Below are experts of layer 9 (counted from 0) of a mixture-of-experts language model. Rows are named router (the router's row for the expert), up (a neuron's input weights, with its number), down (a neuron's output weights, with its number) and show model dimensions 288-319. Each number is 128 + 32 x the weight over its row's rms, rounded and kept within 0 to 255. Numbers have three digits each.
After each expert's rows: a language model's description of what the expert responds to. This comes from a sample of Wikipedia text that the model never trained on.

# expert 4
router:187096146113120132110159102058152157191163106135137098115120153104143092147139153167175163102117
up0:127104131149146182127087102116127087088132099143107199095140075089135094086174171157140187098130
down0:131142147052091082109140118130125073118117093098151104079134113128142130164134081099139125113142
up1:171208096150164133139091117083173125171182130110155171173202120106092119145113124126154115093163
down1:081130168139095180077155120117148148162135087125087168131092128118108130152100128088131180168129
up2:178143103125119109149156127183128112176089152151148151123239132108185169182134086117188135173141
down2:099101128136179082121048134140105144128094114162172150116102180134105095128130139134077110139098
up3:131147133132097102094082083093121110133188127123103225082157128096137109166097210097211092079158
down3:163075152174113152165131119126182101085108118150135155105077130139136122160166128189163153170131
up4:121121131144085174107159212141146138149141132149157085117144155137073164180181219163134148134166
down4:148108092115155084162071138118131131115132125100156105101153145116148126171089124104142153108102
up5:184139114186102157152141175100125164118114119134083162094156098149131091110176104155140098116134
down5:100214086105135113092079113085130132110145137130095161145148121088165209123146085127112087162180
up6:165126120132085174109047130123186128072122148153150167076110125118109197096113120151086109103133
down6:140126112135174120108131117103042110138134076118146113178164159112144121104182114117111156131123
up7:116161182129155121078117115136113118178184098127056120121162118118105130139128178113098131132180
down7:147122139052067131105105141138154124122115153094112095111182132098144147111164111139143166075111
up8:119124087157187114124068157094148122160146106179143130131169098062152201097157176151177021075127
down8:155159094130067128105126128149079180109115167148139152133122073122127108094083095119179140143117
up9:164133112132195174148098179152099134156118138129126149130144145112160117142161116155177123137137
down9:111112176127139143079081134181125141102110081124150165135120136108099126128153137089184108167077
up10:178103128127155161083089103112187174135086154206081122095116102178189135176154110146175083126101
down10:129146129110168127146139188132058140079133143130122126113146152093118113128064114162097107096125
up11:167129095158107122124151211169114136105083068159145183162143119142155075168151145156121058074112
down11:128152118072114122129119128159134126143140135105139062169195172126129145174140138138112170106163
up12:121198082127164165081125130077137115114148096145158092145144099085130136112146083098149148143161
down12:087188144162168151097151130140132087094093147086102092131095102113107193129142123073126147129127
up13:172151157117124174116093143121174158122119141167123171112151105118111124129179141126113054148099
down13:119137115099156100146161114110178151067105087136139090195077157164122079071125138163172132123113
up14:096147172134161145112085101086099164184166103156115114175170160111163087177141203101154109150138
down14:158133158132156124129169125143148176154097127123125154139096110148108118087115102128183135117162
up15:203156138102115155114095162158094090157168127128148106152227150103123132172158127147162130144172
down15:089110150136196135080169146126169145126078151168123134117102111137171135105125132175134124115068
up16:127121167198127103134123165088148175120079038116110158121130098077194126132112187152093144109127
down16:153141145092104129084123126164055099131152184138145172173068175128108104138084090096092111198143
It responds to: Given names and name-ending word pieces of people and places, plus kin and role nouns, such as John, York, wife, actor.

# expert 2
router:173193142107097206128088109083141146182182116092132084137134121117128131129159163124132153137170
up0:142104144104148133132117135135139191135092136146151148113111101167138148123147135105138077093143
down0:114120097118110167082097149088119136120151136062106082121122137130092131158152113157159105154135
up1:153199115152096146159104208135170133118129087077174146121156114134113051174122108136110171113101
down1:154113161145142116091153144101136151181128114148137148122067139149136127168120114150111140157116
up2:112129139104166150184129112158118143184164098168094103175138131130099093081097162120112113129094
down2:142158197145078137086130122123114142169143127085146102090178142119136152103122076191155122106114
up3:121168160135132092165178148119147095047107096129111069127182153089129090155089059166086147111121
down3:103183122111113158122132196168180102126102151124194168129152142139108133069178158095113142121152
up4:188159078093120121109087132122139122140100096188089162116160137171101123065148113130193148138117
down4:128135217137114122126080085187092077092196145122102128121142101140083166153035187091130099086171
up5:116194094155113190105085159129113146127108159172116169150104130083130107171129059126171154138150
down5:147089160149161119141172089170135135101073120104132172127131103163161113104090110064127111100084
up6:192157133080137136091091144066108132113057097184069112105129135111078123121141106111087178174142
down6:126100126138084131117078196067068111119107124171137106170087101120114150139116151175111096136108
up7:129124154149150134178025125080126184132103105118142154132180106143189121135133141148142188131170
down7:143146121150137057094145119119137115139133182106075128166042051115125207110078177075135137159087
up8:143124090069122137143100133188083133176118110143123170059116089110150157096133148135142172137171
down8:183148101180131126147168139108086143151108176133101175127147115160154114162129101115092103177057
up9:113123152087217113056092078161201151131151126130144134086103157089113104164130192105124140147152
down9:112143163120140180130144134143192099121102121132123148152106152129131155175142152082104117105147
up10:131154153127064102152057121150144154173183170150180166103132173136136086135168073133135133120082
down10:111159091169112144149133185084048146130117122131086124150095103154111169114125119136114117107119
up11:071168158119128170179063160083189171121118182168153118072079121129141101138159115106139121175095
down11:072140110167091100181143100097112156122114169129145099122166121160087081131078116174147100136129
up12:140097090166125168164104174127117102136179075137145162158165157084165109193117138175148121115115
down12:100175133090103144146063155129116105122137053078161135145057097090154113120096098123178109111160
up13:137121115157184137157140134151126158151180171131122172172127147147128068108111137136121107105112
down13:101132154158113092150103161134122104153090150167162123112127084103105084134093097118166080111098
up14:169142176101177124090123137167093255169101193136093155131119132136114101086110139135146094126144
down14:186114124130107118124205120108069124095119130093113188084090210123167144108121174158119099127204
up15:115183105143200162159072142125129107156133115124101161084147119112114122128068145148164180104066
down15:109156149176144123089118168142158083121130144153113158087166129162163173157129231088139101146164
up16:157139150135072157128164123118154170132075093145106159166130141095103116156160116126073074166133
down16:133140230130118176110143134131110088094121158135099104092169140118160153136117127154133123131164
It responds to: Paragraph breaks, table row ends and section heading markers (==, ===) in wiki markup, plus some word-initial de- pieces.

# expert 8
router:181142156111113149143094114134101129104155117108152105114119184104185090124118108182142127061102
up0:142156075155108145119103169144134238122174146178144124136119057100106105110126125146109153117167
down0:118142089183088111104126142201104158140175093128117124099137132111080133146157146147092151086170
up1:131127169146160130174134139139156255143133097111167094116128104138184097113145148165137159092118
down1:144130161135143139114171114182116116094166135179130139107098153158153206164083154105132128100151
up2:124128071102109107154164148170119117116118118125131135120116171122128128107169136179152101164116
down2:136161192167143104166070120112091128163075112112122135114123130172103119086121113148172163102201
up3:150179106135128082096116147138138159133149108134085189142151154158121076149109052133142161127180
down3:150133088147114152089111152109117144169172112118187121125112114121141162155120118091076139144152
up4:164122141114142141082122112095128145169112043130084107109111164124073109130225172093110119099026
down4:116147121142148132124113145134091130162123095124126090179160136143139182135097102094134109096120
up5:164193121152142110124116134107132136214127117105100209160126136081110100169183144097152174178097
down5:092120104129153127134128118132128116131140107163154124115091101115104108154137106072139130152113
up6:093154095152178124140064121119141090166122086142124121178076125098153084156130092174179148133127
down6:131102112142178170140110095134145107086133123143124138098083106163153115069171161099117103135111
up7:116121158156123179184133161105146170087081144134178142045078120120072150127150097146157100147141
down7:155169099143110106150127160127136088160117140164118125152144153111164103153143105112137115191139
up8:154132161159065078169160179128175195168100067099138136105119129105094147103130076070107145112123
down8:125153183106166126173151140111084083058144109093161117144110107170162080140132167081090112133125
up9:186151098166127109146065095155181074151118156206089180099125109104105107139127142078171094100111
down9:126127093123133102106178146069177153111073147129074166123186117159094177137140142124113093080167
up10:103168095101157091149095173115117161183076094185121182137062102083125132155196173123118132112079
down10:156123136150180151102098125158116135174158113140129131130090118128116080113168144118103111122146
up11:167117162121173148112136148129137132116128100156132120074127165121150120168129134095126157111135
down11:160091111084141170148087100102149081160068139116150158159101158074129142194109116125134150125132
up12:116136094113182174089109100136175114138108095150129208140108116069146144147145170179147075148200
down12:099086127210109149120098092158126123115124151134159120144177131172129073078148098094112143145078
up13:145140128092179164127134134092185133157199126181117127153122081082099106157120127155156129166057
down13:147161219114115138098099136095095143074140086174141107076154115136117129114115155167093095135191
up14:131166096148141113112083157130115156127154109167089124154115128109111064108096152103168175119142
down14:139096083152126112092108133130093080133171106108135159080128126154100129119118185135062139117134
up15:134110106090186138123140162121172097116142134128146139180152165084127088173172074140142182110168
down15:089127113128127126163130129070106083164183107088142106091096121165131167118079137132139096118204
up16:108114094110180124138126123099179152160107103186127144164140082169065085128147155149119130052119
down16:142199059101145134141112131112131220080151132101101093170145141152108164173138078136148117162116
It responds to: Coordinating conjunctions and subject pronouns, such as and, or, as, but, he, they, plus some table pipes and CJK bytes.

# expert 3
router:166159126121183159123119130098152061098194059158079150084134133036115066151124159151179147089123
up0:057154150129147106099122135123179128121065150109158155184063198133156100189148114144116140123141
down0:134141175193160149130140140137153185124134087086128130152037050122114110119102177165139097150139
up1:114124100145132149112206170120182120131148116148093203146143142123056086093145099166130128130176
down1:124134156122123103092162136116166156083119133079132112080118120159099149173124195147120132120148
up2:211124191151152056172117127181161107074138151114081100104115096123069131147180105146132187151128
down2:146142159115070113138114192151140128081055135140148095093115117116163176112202124146060173112135
up3:100157078123178161178053111081117123129113055098111122159114086096137087132085094107164161180163
down3:139105117127127135188108062146146128143141084086119124108131181164169171100129119144074141165122
up4:091161100118129126131137116140153135151152167070105156171180132144108151150120085094193102167176
down4:152154166098110142124092158141140111119100135117076158134136143140136123169175157154164029184113
up5:164170123187168148130089112159110146070080103160165139121143165095121113151098172141153090144114
down5:122132150152097123182143085161161160207109085175100117102171187154091133095108151173127099152132
up6:118151155126087164143127138152151115091123105210118170126093168122157053145167084126071161112132
down6:116121139176108178109133163133143098131097208125148151147141145123138148091192112098106102132071
up7:153095103089138138131089164223145144192132112129184113124100172083108136095114192061143088112130
down7:135111178121099056176118187091078105164127121135132097144107182161135119084123161105075122109138
up8:089094124194088096177114117043189161128071183132126197169096129098165109157120174065135069052160
down8:153095172143130134167164126153082111117133130120157098094143126068106123120081184143103092123150
up9:131131143101112137144109160079167142137145139116128150197091152131059172140088056084119167096113
down9:108109089151097161062078162147139099159115102075160150165149158166196147074040155093255097140114
up10:214148127109059116205122127166100149151103116132153064088135105124178117147160162143152089123118
down10:207118154139111113188150127145133079180127141150140079137102178072128117137184124111167175143134
up11:115204079111160060105103166130127135160126104099163101127093094116067161123111149137153141084175
down11:129079109134120101157123102093131118104159099115153099075181101128165129125082123203124099130086
up12:139193098178111169148150100150127143130137081198146150117111169155145054107159164187181129097166
down12:115097087093124086123171050126115159131141151142171187116127124155129139155172178135082084125118
up13:131180112143152168158183140128117142162066119128124190057140139084129067102150158101112078033109
down13:119093098158155127100185085133132134150131114136136090119101092077127119092153115103146136112071
up14:125178113185159114113123197167145107134100150105114149134138174086172119165090130152176161126148
down14:136138124074125110154145134080154136146117121143117102075137088108067125170101139130081154106177
up15:178107151187114151149047114111185150142120121143128141141166128078180105143141182120229162129093
down15:100081122130152131138111139166127136096116098107096107131155122131074114043125110108133171123103
up16:080139125082126138111101087165079102139131220167139056125147141081090157161126110153154117146188
down16:127115106141128149082064113157066080098109164098172131189129129081172149072115070105182126164153
It responds to: Cells, column headers and field labels in tables and infoboxes, such as pipe separators, Total, Date listed, Spouse, km, Genus.

# expert 7
router:119141115137167152135106127053147154164108141154146183096097125134125149168115098145151163150156
up0:175147154109079112111055165111108139097142157201101093087109091155140081119151111134157052082173
down0:166102125075137105069078125110094161104077168098110114103082086166134108130130164126104108113130
up1:125162135196137152159107122149155103177115124149092074143119122100106129117098134129155080048180
down1:090170179138096072143143162157085171110089145128208111096141103173112142159122105124102157215138
up2:132128132139128109152137115120147149122158150184127156135126092149099100142105117104113118084121
down2:099189183104144156117121176107081138134110130139128124125122183129133126186151133071114075079147
up3:112115115180106197170119128119191136123169168141114119080169124120125096106123107128141101130164
down3:094170150092201156091110145109118121134142100136110126164086155134101096137218142086115072156122
up4:155129094123203132073155131114149088164166099188164128111074119164151118155107100124143160120111
down4:128113162163140158183121112132190091190120105096132113128140133140111156148125164161150069139122
up5:150225155154095142144099190058130094106099152088167134098141107143138124163134026111089135169136
down5:156096110088199127169132174162114099160086179179140120117098105134211118146180171110128086068140
up6:088163169187091107127164138154123077116138123135135199216150098180129131103130123115110110121184
down6:089133107096077134169107146171133107164153132110150104113159123112054146116145143173112094131103
up7:173175186111154076061124151142163098189136132115120142035119155131082157150086111151181122082150
down7:099106148137129050123154114095190125094120190167079159168117075136185142142122155109158137161133
up8:180125133157175131160130139128168135102087153077118174186149106127154094118146151107140103095131
down8:121129114141092135088144156152142135099122088111185141092123154091118210137101149161112161154142
up9:163121180143125139113083148108111102153173129137138158189130144123119149122128126166158083091151
down9:129099091148168138134153123139078155160127123142121134159154160115162137241126088156168120183170
up10:079217101117181180121077101095141134156157121110105123117171058145138051086151132176089106097165
down10:114168102155090134137161152133091155144094063098178108141103142155111107135101143101168136125135
up11:152146158108162129132124136182218154145181168174067141159119090099122068099133123141114172140131
down11:120102140106141136136129162161106127185094135173114062156191155151123142104091148103101067174121
up12:155151168127079120141132100135185130096085121152096162080115132112059134121161132151128069117189
down12:206120103122146103123151099113112142102125115034161100183118122175097079164113094125095096122083
up13:116188165152170107108110133142142175154157104140174192094141152072204154198130178119137154111151
down13:137086131116167144118135106110114126168097150099117172125107104120180140173151172126162119120203
up14:144160094112145173160108112135197105154169096156193101064140138099142123144155103135130056130140
down14:092153159192147103008131114160110050161163148115140116159068108074125127062059133098131155133078
up15:119176144157130177126091166147092082151177149154172108125164140096072180144179194137170133110141
down15:137127102115116153148146102072134150137095154143193102141166107090151077093124145116123078139111
up16:106162173079140092114148108121161176132068122098125107119130118113107145123103102093207133143112
down16:137163118115113182136134107183068134149123124094117074126155125192100122079124093151125144153076
It responds to: Time nouns such as year, season, century, night, however, plus inner pieces of split ordinary words like f-ost-ering.

# expert 6
router:149121180107120167159104127112156126148124077161113139125156126129133114120143125160194099130119
up0:137140160142145113073121111122176173082122180123110130091160153116145102126088148150139129081100
down0:120220124060147091146109117135143091174083120144086140215179118145140123143156163123133167114173
up1:136157117130142114084154154108147079096165165148148131114110130101132089128140158122163158078133
down1:133150100080093076124142102152099122162064111067117128114174127156153187121154088165143166115147
up2:159124108110139085160099150118114154124102118058107195177135124133106142136148088135143133108115
down2:174110159173147218115153146107189103152187162181184121165157089132168175124179146170133104118125
up3:114167136125135103114145152093152146165124123147152143152064153104117089157124158126127142071143
down3:083078169128068169154138105156148122123172098158136118148126106120126161085129171137152123201144
up4:109127121151167146089137121117150129145121120157146150081154103163138126147164191162154178108127
down4:144125094139128086150176084146116102112158120122135127131052127152150185133074152142064093148170
up5:151148174154162131170085152054136094162107112139162121070117145090102134110146117155163094114092
down5:132165109143112139103108077131113150114108065121098090100159113113105107085142134124124118136141
up6:096120134183147099085063071129128138101136119216134146116131103116061107142159151164123152118166
down6:093165090165146159173156062161167158146113110118113107102121091152111113188138141187186144117103
up7:133151052119190125052080067139148093149155090140149126114156144116214140109184121205212163073125
down7:124176083195170120165143074110173085137155113176180094098115130139168118171072117131134121148092
up8:133153125148130175108074122123122129136086107155126093147167117102176116142151082163138099069107
down8:173131113106144081106150102057113131099120210129136176103179167175109094091112125132122127106197
up9:153129108122175097115118194144145096170094197207137142084061134122110121166130065195130149105088
down9:164136080133044121164125168119139107113160060170098112152108098136137106154144151192174084131127
up10:110158131127213108152155110149160130137151104198184139081123138117080099144122151127127100126144
down10:157136123116153140160090182094145176070176147147105190138106100127086143110156108146122149130124
up11:184092141167121119149112114160157120136136156161099158055149137140096176139092103146097095134088
down11:135142106112155154147167141135161154129145121070164121125079126105156157162095125123175122140150
up12:143158140086179108129130090138141081129105125187104068089083122176123147162142127213128097120119
down12:121165140109172148104116145086111146114130102090172127099113135175095150149080142146146087096131
up13:110180148152162141173086139061112166164109097122134169149159107094124132112126122092126125135117
down13:082164064129107123083138119160107127088076127176104128182149098096196125122123103116073159103152
up14:145137136137144131116117150152085147189108128124183144117135156136142103149091121147100138083106
down14:109127078076139130131097181115152124135115109114118114125168112151147123085104088102196060123149
up15:096116118126107114151104154125148190149132095089084134108181139128085109127090126165077129096159
down15:084089135127143154096115116079095110175134135111122115195096138133162131159084166121131137147135
up16:103122127196091152121114148048118120157133135152171125094154122093098117130131144085148157129112
down16:125149096112122108151145059166088120102112084091086166159124179111129128169148102128117178106044
It responds to: The word the, list-item hyphens and dashes, sentence-final periods and semicolons, and year prefixes such as 201, 199.

# expert 0
router:142086117107146149091148131096142099207132071150071099116130132084161092130070155153154104072156
up0:128078146158110154129084095155084160066190118157141148140129146146085136156121145137169127123092
down0:114078116122192137179121113129168151146145130084129107116165132177168151038083056114103123165122
up1:159138105162170117186092105070169122085119177167136080170143127125162141122116128106116091074162
down1:123084174200122169072111100137092169111123191167084115133177111141120186106145091127122154123165
up2:156175132090139148203146153165106102089154120148174160149123166143108149164167185149104136133123
down2:139160117136187152143124179167151125125128142140132208068087113156060096126120150115190182147131
up3:183092129078181114117122178090116113154086112134172096160109170103155077116134102183147202156149
down3:071181149153157177137152206162072160148152103164144129094071133083146086135145144124113164101154
up4:166182094175117112139104115177112089113185080146132139137147130159150115113092102161153087135114
down4:060145147136166148051131108116102104108138159100123135083077000145095200142121125147077159105170
up5:114192108168162109121103160104134139063140072092182158031132078130178200144135109127147091095153
down5:104144129192170115064127165172143180117134168079137161130085110097146125159070127125169101156142
up6:125176171188182160156088090155131109043117083189102189127184093126107098161131146115117198155118
down6:117116116113110100094130147148146117154108123156163133133144117104083108148128131146152134134108
up7:090128166100110102118120128137118161084147119195168079065141150102124123132132132141186116151117
down7:178117173199176110126145140110093162062195065136076160141112093120193185147057106126181135165175
up8:096143112115101147202177161132167106101165091121150153173115158119151152139181128115125078142148
down8:081182090103138124106145126102140139156124129115112108180129127132217126108111096108098124141162
up9:163094150151091145134117166086137151090112124086147133101132095137161034170098166171139054123089
down9:116072137064104125148110143144172115141132145147117180128168131129147107157119150155132099109154
up10:143142141085175101135137088157108107108135118138081146171097083127147105105149149125132192103134
down10:086127156129118161129072102155082043154103158053161063165109114159154171101077134136156173134142
up11:086187105106125095120109145198141122132129125121148074118136094104117136147154111154157099145135
down11:073128114098112150126106176142122116104192113156145203109105122091088128069129158111111121100094
up12:170177086132118112155079145135108101162180113132092195113134104139145113078181049179172143161160
down12:101168143147158147127113162151124172184108123129086226062129137111076173156121133168107170143122
up13:089118168130133120100108082183126103133133075127126196160146098092129070125093147112190155173145
down13:133159138121156128173116082121117165130179163211119081169194183097122156099168159044104157122154
up14:104180111151095116152124130171091165129212084140085131080151091118147149143144094102144159110178
down14:158159109133143162126115135086146161143098101154123109116063101162171097089120132152081121072092
up15:149125144135104129094089147120076184114137087119123081136139154144109144143195160172152127135125
down15:186134090119122091094119176189156150106038152117106141094109129165064113100165087116128128093150
up16:158097145156100087104075123047148176131117189148115158075113150071134119190144190111120117123085
down16:068102100146138097138180163133186112134171140094171095137093123098124120156094067166117138135121
It responds to: Final nouns of organization, place and event names, such as School, Street, World, Cup, Council, Railway, often followed by of.

# expert 9
router:205168157150145161133125124124146162188141105097112106167148127093146095176122116144155077134176
up0:156137158099119182107084135136109151104123075127082134080115106102095145112130114255111203134172
down0:128087089178094160115094124103115119190205120082157122132151102228118167032117083118119163119141
up1:098105157166180143176129200120095098116089133148101140149137132150075078158134128111103120116125
down1:122106144137231201102102135110112136180081126122145061164148101140131073147090113145161142064127
up2:120103145126133084102085111154183178094150182135169137152164137106106129130141099125122159060130
down2:120103117174177154097141110095121147193149128112135154211044149123169155078117103110120131158122
up3:137196096162099111170161184147117144156107111128118140069149115138180179079204122244117104102119
down3:158108160136121153134096141126109094119096093127144140126164122089116145109101119097125104142127
up4:134184112137127121108069082144166177135103128119145131126133132100159128049040126122154132106116
down4:135140150158138183145155108133154101163054123195118131128153127107187075152111147105121187090121
up5:101169167140144134102074141136105124133129139142132113153112083091099133167112101151141166030088
down5:064140193182137128177129118138099195152135119113169153176106106153161125065126086175105155112135
up6:118131125101090133172115117113158092096169062154151146051145155114159132163164161183165073084108
down6:125148124109144131137098093092186149105143106145179108139172149109156073204173192168153137055096
up7:205183132097173108161123108135114101210087132131135153103156192095115150144166165131148121137148
down7:107073116182129081133126149149125091087157166179186128112078190117121153148135202090154142135159
up8:150163162089106100108111172100137245147148140165084135109135143152058146111132160142156138141114
down8:167127168175063192086176141100117136139135088122180105148059146094030186139096119131147138121186
up9:162071118116111108128104077143190139128095192125110088138112164130121113115128140096148119125138
down9:057140112114133107084075118106128150136064041164139131125158085128088124123161144116058195141188
up10:139174123098124089119145095142094083132171165127109166067138146146129183141189143142121075125159
down10:137185203115092130096159108126098079113105120140084127125146159131136103140175166107182152100105
up11:134156158143149128100138159136164198120138110152107121133129107108094098126129152235134181087130
down11:154116154150121115146118151178115072096136150132092178101112111162138162183127112116142134082177
up12:104127124149156130129091147104113152144108139130138135139167085099140138185153094175105140094081
down12:107123192163139171151096149119111172182124123111152137142068105152154155076133129083110176124112
up13:118132097156108142083088128103197187187130119136146122142190131075125148078148142131120137130114
down13:133128151119141132154133172168118112147191095124177129147093140172175094106135137159131081131106
up14:115117143112156104140111156096170170155162027146104141144106098150094114128121070149146125026120
down14:121134181126043079137091084108082107168208102136143089150118094123162098123164067160089124134083
up15:112114146178129098180082209045151201207168170155147063081141094141088107144216136115170187134131
down15:138185189195088152099102155097121143094049104188135130161049160133090162157075209189056152141203
up16:165101149133143069164113094098172161081133124125081094096164139199117109130119156144127123108136
down16:177146136119123105105160121032060129141179145109105154159112152137107112162123162100142179142114
It responds to: Commas, spaces, parentheses, quotes and relative or subordinating words that introduce clauses, such as that, which, who, because.

# expert 5
router:160132118179163162146126154089168172134102117168137149110121104118123143183080088127142156076120
up0:190153172172183141107143169157152124140102119149150126155205125133147121139116150095175126078084
down0:187114103144041094168148155057144162092159053151167093158099194095092092126120105148076064114119
up1:155125148143189121207128165076115097097094102098115076208198146081142151143094148110124202164094
down1:118161095150094164143096143131132085137113071075161138063172092122129087209137132134141121088129
up2:141080139205162079225123122124075168141148141103173158148137183097092138202106103160137103119096
down2:100142131111201147134069135127097091130181172139131141112125094110157137119123144094103148151087
up3:137155176185148111136123111189143106150190111082128097123134110104115087086127140176135133076126
down3:124087134170126121120106096138085171123170149074136145121136157069124114155048035170138109088119
up4:130183143140141134129094107159105160213177140150103150122140166128042171136155132157182099123158
down4:152146139124104163103205125099096134181053169189177135077137119085126113136051157163164130132162
up5:137202121194179109113073133155140179156107083170073164037119174073167117117156140128142062155124
down5:161174095155135130094105143113158132122106100139127166146076085166124094121117146192160076124063
up6:160148039128097117142136168097107149112098108140068127118142147117167101095147168122227215130142
down6:128153193101152095137181079105125142090153180133163099160118083067102146099132129155136165154128
up7:090158116135076156169138137152159143156165103142183121151169135169232128118144114097182097155110
down7:089163115132182127091103116148120136128075076158156151126109102083111146113100191199125199116092
up8:179184068179138131150113174103131193125086120184124133110143152173100119132202164136117127154077
down8:155127152168134146119129110114152150139128139136140165149155147144140153132121128099161097077075
up9:145165075157106122078129208195123113135154126162145136109128111130088144132091076151173081122113
down9:161079154100085159090152111113103184150155147132108159132109113121136141152149080069051105112175
up10:136145099146113120187131073106097149091127097071138149114173159070106127155094106116130184156159
down10:094172101175074135170155092184203103136179135104131115093159181114150175063140104132098079119119
up11:150194109189142154170138128157130139096104126158093139044179179116154132161161165196162091154119
down11:151117136083114115092141141108133154076165110147129109126192185128127100150078095093109183176145
up12:111141139117160099119101126176169167152108129168112093135183153119081088143144164132154109128104
down12:106124120132162118101118107093170113106130131084125149167165147172138077103097083116159142142164
up13:177098159116126164172033123157179094095140137110135024122127166091124137127112135154150112133087
down13:115110178104187155160106147119104107190160086138144209179141122127094154151125146130114164118107
up14:168128197151138131136054123130133165143146135094140146126114126139194104148118105197152118091136
down14:108148102116156145130116045117111125141151186122125085128142101145155139133149103155121039069149
up15:139103134134212115182120103135132131128126151121148123085118117142119065119171141106152120124143
down15:119143108131151106165142147126087169186134099125132120139123116085110153117074148113149156142094
up16:148198131093088159155123116111116100129121103172158181106145180148181116154124110170086113160153
down16:157119148088127146107121116172117157140139106128170114094124249119134116115164149140168153102064
It responds to: Mid-word pieces of non-English names and taxonomic terms, often accented letters or consonant clusters, such as š, Kh, idae, br.

# expert 1
router:125075148164181149080137079119149161135183088162105099130175113050086052127104169205150160050094
up0:176148137141163098124090166086155151151104142113078138170141128142136145107145160110064126123108
down0:116085157149117119175118146055181128143119172212142104103138100104129121143171137124107124117107
up1:125124122162119168107126118093109171132129104121175175131127153105093062133154100157175077075096
down1:138164128151143121105144110172139143131136149160147113147159113137168160133163103109147089103113
up2:120150085123117142132145160014134139090108156128131220158123134080109141179158135133109096134131
down2:132173068083131053127124139212169079148112120116129087103203135131105188141066154101133206112171
up3:147148132181127115152093130140157136155136098155093106100104150123172147116148156109183169150097
down3:163127057175121150110077126118133104146138155118166200075110145139048132121104148161127081149143
up4:175177145094179136127116140173182130111144099135079129163161130080173168107085122143183117137172
down4:148104145147116108124136097083119092169152146202161087114095179153112107132117151141096134134105
up5:101081150134169145151103146136143190206131149144152103099154161086141152158151216131097151126204
down5:146151117120109128157164087090091139151111133151109122102114152136173120131096084109101160140081
up6:154197140046164126127159180042192194088146106144139187148117108049193139167112075172157114140125
down6:121132141145138158156109127100119154177127101118100114172209184201153087022205147091118117113197
up7:127186125120091142166108166129146158128136086148088149075127086134115136217093090134184085145136
down7:088100166165130123106104120070103107096151152142157118076084133120103131198118138111139078166093
up8:170130172122132101099166124031140175157121157113098154084132109132128166150161178062170058124116
down8:133137139152101040160131135141141099157114079126139137159121039166130123092184151133137090099181
up9:151128142180158165153097113154164150157123107172100134084107106147094056094183119161092058141118
down9:161184126119126146100118124078142175151115125129118150146086148199084151130111154158129131115102
up10:088121195147138170120152121186152089129085139160105121085133146088140199189123105168169160166156
down10:129133113149140088114095116133107175119131156101035091163166127117099126119159157103095163191132
up11:224168155156165160103116193071129175163152200104093162143123139143167112151160066112177121150076
down11:142174140124170113098124196151145158089104181102190141165129157156140110068159150100126136083130
up12:133108134196145157130098122089137115112107140167184121148129188155117119116146102160088132139193
down12:086161052080149090158120146114188156095109134110167091063165124153199132137108148113129121172103
up13:120105139116155215168129154104141192106138112153108126051130118135120204103198118159117169106181
down13:126119125156100121133183087130031186095130162179151162085116072140119144141127194200145121143159
up14:108115104139126153111067125102191174142106114154116101146115083158112193131156097119144094128157
down14:125162113132147110138106093099164114146109153162166110134146120102159126167090074129112165136156
up15:069161140184176127160110193054163154196170162128131078134122092094136134135149112110135092069159
down15:126090162148166103190144170170186116113138113129095141151127175171152123117098119155087090102135
up16:139186108067145071086097155049125144159155140087151080143094134088089089148185054159135172046140
down16:127165089102172132145147099152153116177139145141056148125144129157130095088127134181139207087144
It responds to: Prepositions and infinitive to after verbs and nouns in running prose, such as forced to, with, between, into, after.